{"n_experts": 40, "experts_per_token": 2, "d_expert": 128, "activation": "swiglu", "moe_layers": [0, 1, 2, 3, 4, 5, 6, 7, 8], "normalize_top_k": true, "init_std_router": 0.00648, "norm": "rmsnorm", "lr": 0.00383, "beta2": 0.99, "grad_clip": 2.0, "batch_tokens": [65536, 131072, 196608]}
Below are experts of layer 2 (counted from 0) of a mixture-of-experts language model. Rows are named router (the router's row for the expert) and show model dimensions 192-255. Each number is 128 + 24 x the weight over its row's rms, rounded and kept within 0 to 255. Numbers have three digits each.
After each expert's rows: a language model's description of what the expert responds to. This comes from a sample of Wikipedia text that the model never trained on.

# expert 35
router:159120112124145115101145135090159120141112141170141123109193120116127116132116130161141098109104174132132133115115146087127120153117162145121113116082118077140137106136110143080158108202130141
It responds to: Common and title nouns after a determiner, often followed by of, such as University, season, film, team, professor, Mayor.

# expert 23
router:119114087103116099116150111095143137130134137107114139120137141156110118167128099122165146172111145101111123117124149123079108160136137162139140155111120154100110103147116161131158112157101119
It responds to: Latin species-name endings like -ae, -iae and Concern in taxoboxes, plus table pipes, blank cells and year digits.

# expert 10
router:138090126144101116147132112101154132083118169113112099159117161163112120133115107108131139135069140134107111116124108117096127123142129124150143148096150118115125120128173147117135135153140113
It responds to: Opening pieces of longer or foreign words and names, such as extrav, ineffic, aggreg, Galile, Ch, oc.

# expert 14
router:116090101121116087098128115155141122110167172138123124135124151158119119149113094096166138149121122076117107121126139144115093184137135147158129135108127137132108119134113158121153104152077130
It responds to: Content nouns (ransom, faith, employee) and name or word endings (ov, ism, ensis), plus spaces, digits and line breaks in tables.

# expert 38
router:108120091110121085106160115124126124119150143134146116137124172162105106154095046120144150164126116104128105130129132137102099183135114135129161119108133143087131114112115157095164132124091137
It responds to: Invisible mark after coordinates like 0°25′57″W, month names after on, sentence-initial On, and album or band mentions.

# expert 26
router:116141138113114127149093143136126160109109122134147124132154151137112154161148096087086111093101174169161140137076123146106140152111154178150088156132152134130153156150132168139134137173115094
It responds to: Adjectives and their pieces after articles, such as new, American, such, several, early, and endings like itional, atory.

# expert 39
router:118151146097167116102157148121167151088142145134111132177134151124136132102103140152114160094145104148144093131132128107121130129134143145097123114076100104073170104115172138150118107116116130
It responds to: Verbs and past participles after auxiliaries or subjects, such as made, used, brought, released, became, known, won.

# expert 12
router:098136104106094119154125091130133114108114147106128150146143146139142112148108088106150140154128164117146092139126160133089082125138161127136125118118114104099118112114129125092166135152091109
It responds to: The possessive 's, ordinal endings th and rd after numbers, possessive pronouns its, his, their, the word first, and spaced dashes.

# expert 33
router:083095115153115153098146112145120148154114123141091101143147105120140137128141124120103152104125142155143149134113141131133156144134123131108130127128098141114100138074151116095124145142135063
It responds to: Pipe characters separating cells in wiki tables of sports statistics and election results, plus semicolons and colons separating list values.

# expert 24
router:135106103101145121119126106129167155114103150115141115165124153162124165118131142137143119098088147129128131084103119128110147153150143121111127178131109147122103145066096114146134104128128117
It responds to: First names and surname pieces of people, often in tables, credits and lists, such as John, David, Jeffrey, Mats, -ley.

# expert 7
router:125111123126130119099138137138152189084111122127164122102125108123099142102145114112149088134138131110121075102112102153147100135155119171094139115143125109118138115121152115141104147138100156
It responds to: Final word pieces completing longer words and names, such as -ing, -ine, -ate, -ay, -land, e.g. Steering, bleeding, Helbing.

# expert 9
router:141170125093122150158107098115137070112174095142122097102124120150160134133078117179164109098110117133097106111119149120146115130077136125145119112132071166121132132115133141121113110129152106
It responds to: En dashes, slashes, spaces and number pieces inside scores, ranges and dates in sports tables and stats, such as 92–87, 0–100%, 2022.

# expert 20
router:115106105103128088129152105099151115119151140138124117130129146156118120156107096094131129159113131098112091136113145139111109168145131131124117129140122156114106126117120168099146092127075121
It responds to: Common and place nouns closing a noun phrase, like era, place, company, London, Wisconsin; also closing parentheses and decimal pieces in tables.

# expert 25
router:115106119098133155151142082083130135100158144135101121125104176172099095146099124135155134129083119105134065141127111123079132168143137128137127151111133093134114118127139150134128131145139096
It responds to: First pieces of foreign or split names and capitalized name starts, such as Dae in Daejeon, San, Al, Z, World, New.

# expert 17
router:165116148129176154118170127114149109110172147146132141132141132109123135134114118095122131102126126138120117147179149078135147141104092098136139108135145111136081133085132093100124098191081151
It responds to: Auxiliary and copular verbs such as was, is, were, had, plus plural nouns and pronouns acting as subjects, such as girls, women, they.

# expert 31
router:124120098088104122159156125117132110122110152178140139133118164161150101133115135134109144161093096163143127124142159116129130134137139156138178109135118089133139134153091147149103138114142151
It responds to: Two-digit number pieces, chiefly the last half of years after 19 or 20, also dates, counts, ISBN parts.

# expert 30
router:101113138137114155114206075152146144102192122174117146148069149116159112122147125130113140112129114124153153091129083173080097127143107152101143153132169132130097101130118156144151117137148158
It responds to: Commas, closing parentheses, semicolons, quote-comma and dashes ending clauses or list items, such as Games, and bone),.

# expert 37
router:102178140157123139138175118089145138136124140130148097116141153143111149136121111161093123140083109111102142108128108127123126142089135115148116177128102138094104135128143138121072149133117091
It responds to: Conjunctions and linking words such as and, or, but, also, plus of and to, joining names of institutions and phrases.

# expert 4
router:088096101111149112146126128121155138117164147175090096161109158133083121109155092125144117131084122133145126151116165152125129128150107167159160136104136151081073135122106140128160124128132102
It responds to: Function words and modifiers inside clauses, before the predicate or complement, such as also, not, been, was, as, increasingly, very, previously.

# expert 32
router:124122094148103115099139137143119155109149170116140119169102146122102138130140121135112129114133097147128111145149157142152132143151149124111138134109122154121139119130149158128106110114117064
It responds to: The bare space token before a number, in tables after pipes or in prose before years, e.g. "the 1990 draft".

# expert 36
router:096149124123127093112114107107126121103140146137141131125156113129135145177140108150117139163127115092187110092098096083106137138141134127127100102138139155137154147130128118083153125151138138
It responds to: First digit chunk of years and numbers, like 19 and 20 in 1989 or 2014, and day numbers in date ranges.

# expert 27
router:118150132130121115149130102138146119076127148141119090144150153135102113172135109137140108168089100134123135165121111140123113163131133135138090118105144161126085101105115118106145113114115160
It responds to: Short letter pieces inside non-English names and words (Niterói, Serangoon, Passow) and single digits in numbers.

# expert 19
router:128097117098118107127162123132127100096160159130111111144124156138131112172101077076152127126118155097132121163142135127115129135140128134116106127092097120097090131095124180125151102136124151
It responds to: Table pipes, line breaks, unit and coordinate tokens (ft, ″N, ·) in infobox and asteroid tables, plus words like No, Total, released.

# expert 18
router:129146130107091124156137075138137107086139121143113088127141159115138137160089088117119110142129101063118127143126117143116162125110123120139147153115114156101175161097119131146103127137126141
It responds to: Single capital or lowercase first letters starting a word after a quote or parenthesis, such as c in "cantilever", S, D, A.

# expert 8
router:130145113126120099146147110131127152103153164140142117134101177161118106139089099081138147165110130095107119131153150108127106141170140153131103140133123131095102139115150132128152120147096124
It responds to: Subject pronouns opening a sentence or clause, like He, it, she, there; also table digits and word fragments inside taxon names.

# expert 28
router:138129109127105091123141099117123125092143154138123120131118143157113125148107103099168123163101142093136099122122119123102106152176116144139130139109115123094103111136109145117125124157095124
It responds to: Digits in tables and ISBNs, plus words like began, again, block, Location, Coordinates, History, often before colons or pipes.

# expert 1
router:121182117129079130102146064139143145101151107164135129125166138133134129108132078093152134147120158119147089122119105120121127136157153138163119127145146103118110100131122108123133141181082096
It responds to: Capitalized first words of place and proper names, often compass or title words, such as United, New, West, North, St, John.

# expert 11
router:120129134100124110156134107104201132160133094183094122117125167115145123141113111130153136098143137146116120098165133153122141104073143136123137130127144131077109135090132122125104119158136107
It responds to: Prepositions linking a head noun or phrase to its complement, mostly of, also to, for, by, with, including, such as.

# expert 34
router:150133153122160157081184139115168123137138103162133167125130110136124152129128144146135122139118144131114126138113115139134120142109119120126143101122167106125127118123120143086136099162080149
It responds to: Head nouns after the, a or his, often abstract or plural, such as service, work, information, capabilities, conflict.

# expert 22
router:132163131150131123137123108092135120105117123111130129129122127134111114127118128171174106158074149135124093125129136111153165161113132112094176135105120097153141130111112164121100116188074147
It responds to: Final words of proper names for places, organizations and events, such as States, University, City, League, Cup, Europe.

# expert 3
router:087149119091128154161136124119126084163098135111090100122146127142132098154146122150114139169155157124153103133181082135127101127129146111127124127099164112128138136116103094153131158106121054
It responds to: Articles and possessive determiners opening a noun phrase, often after prepositions, such as the, a, his, its, our.

# expert 13
router:114111099112113078142148095128138107128151157123117092139109139123095106159105110116163126151125134112124087126103146133106111140139125155145131138105136158097112103111118157134149113145095127
It responds to: Thousands commas and prime marks inside numbers and coordinates, such as 1,886 and 53°50′16″, plus table pipes and some verbs like played.

# expert 15
router:136115114147129101131100136111112132141148131154081126166129141142081120149119112138116123147104162137124147146162169058121098109105163103106087162122132145125090111141118159100145155153074120
It responds to: Opening parentheses, quote marks and math or coordinate symbols like °, ′, $, _{, often glossing a preceding name.

# expert 6
router:113107102101113096112142096114120132108147166136119110128108147151121134141091094096150129154110153103116087144135125151093120170164157126163151129103114145089128097139134138115120106161070154
It responds to: Past-tense verbs like published, based, wrote, used, plus digits in coordinates and table cells and initials like J.

# expert 2
router:124138130105168168120140104150150117054123103159103091118072156160107119172063118130147079101133126144134136098136125137141146103118136111137140183141133154127148180125139106107149145110117121
It responds to: Prepositions like in, on, at, to, from, during, plus month names in dates, often sentence-initial In after a period.

# expert 29
router:125103125119119104136160124156154100159139149139121118125125137166147146124128094070133125181131143133122144115131140174137093153132147135149167141152068137071092132141143112148141125146125135
It responds to: Relative and referring words such as that, which, who, it, latter, plus sentence-opening connectives such as However, But, Since.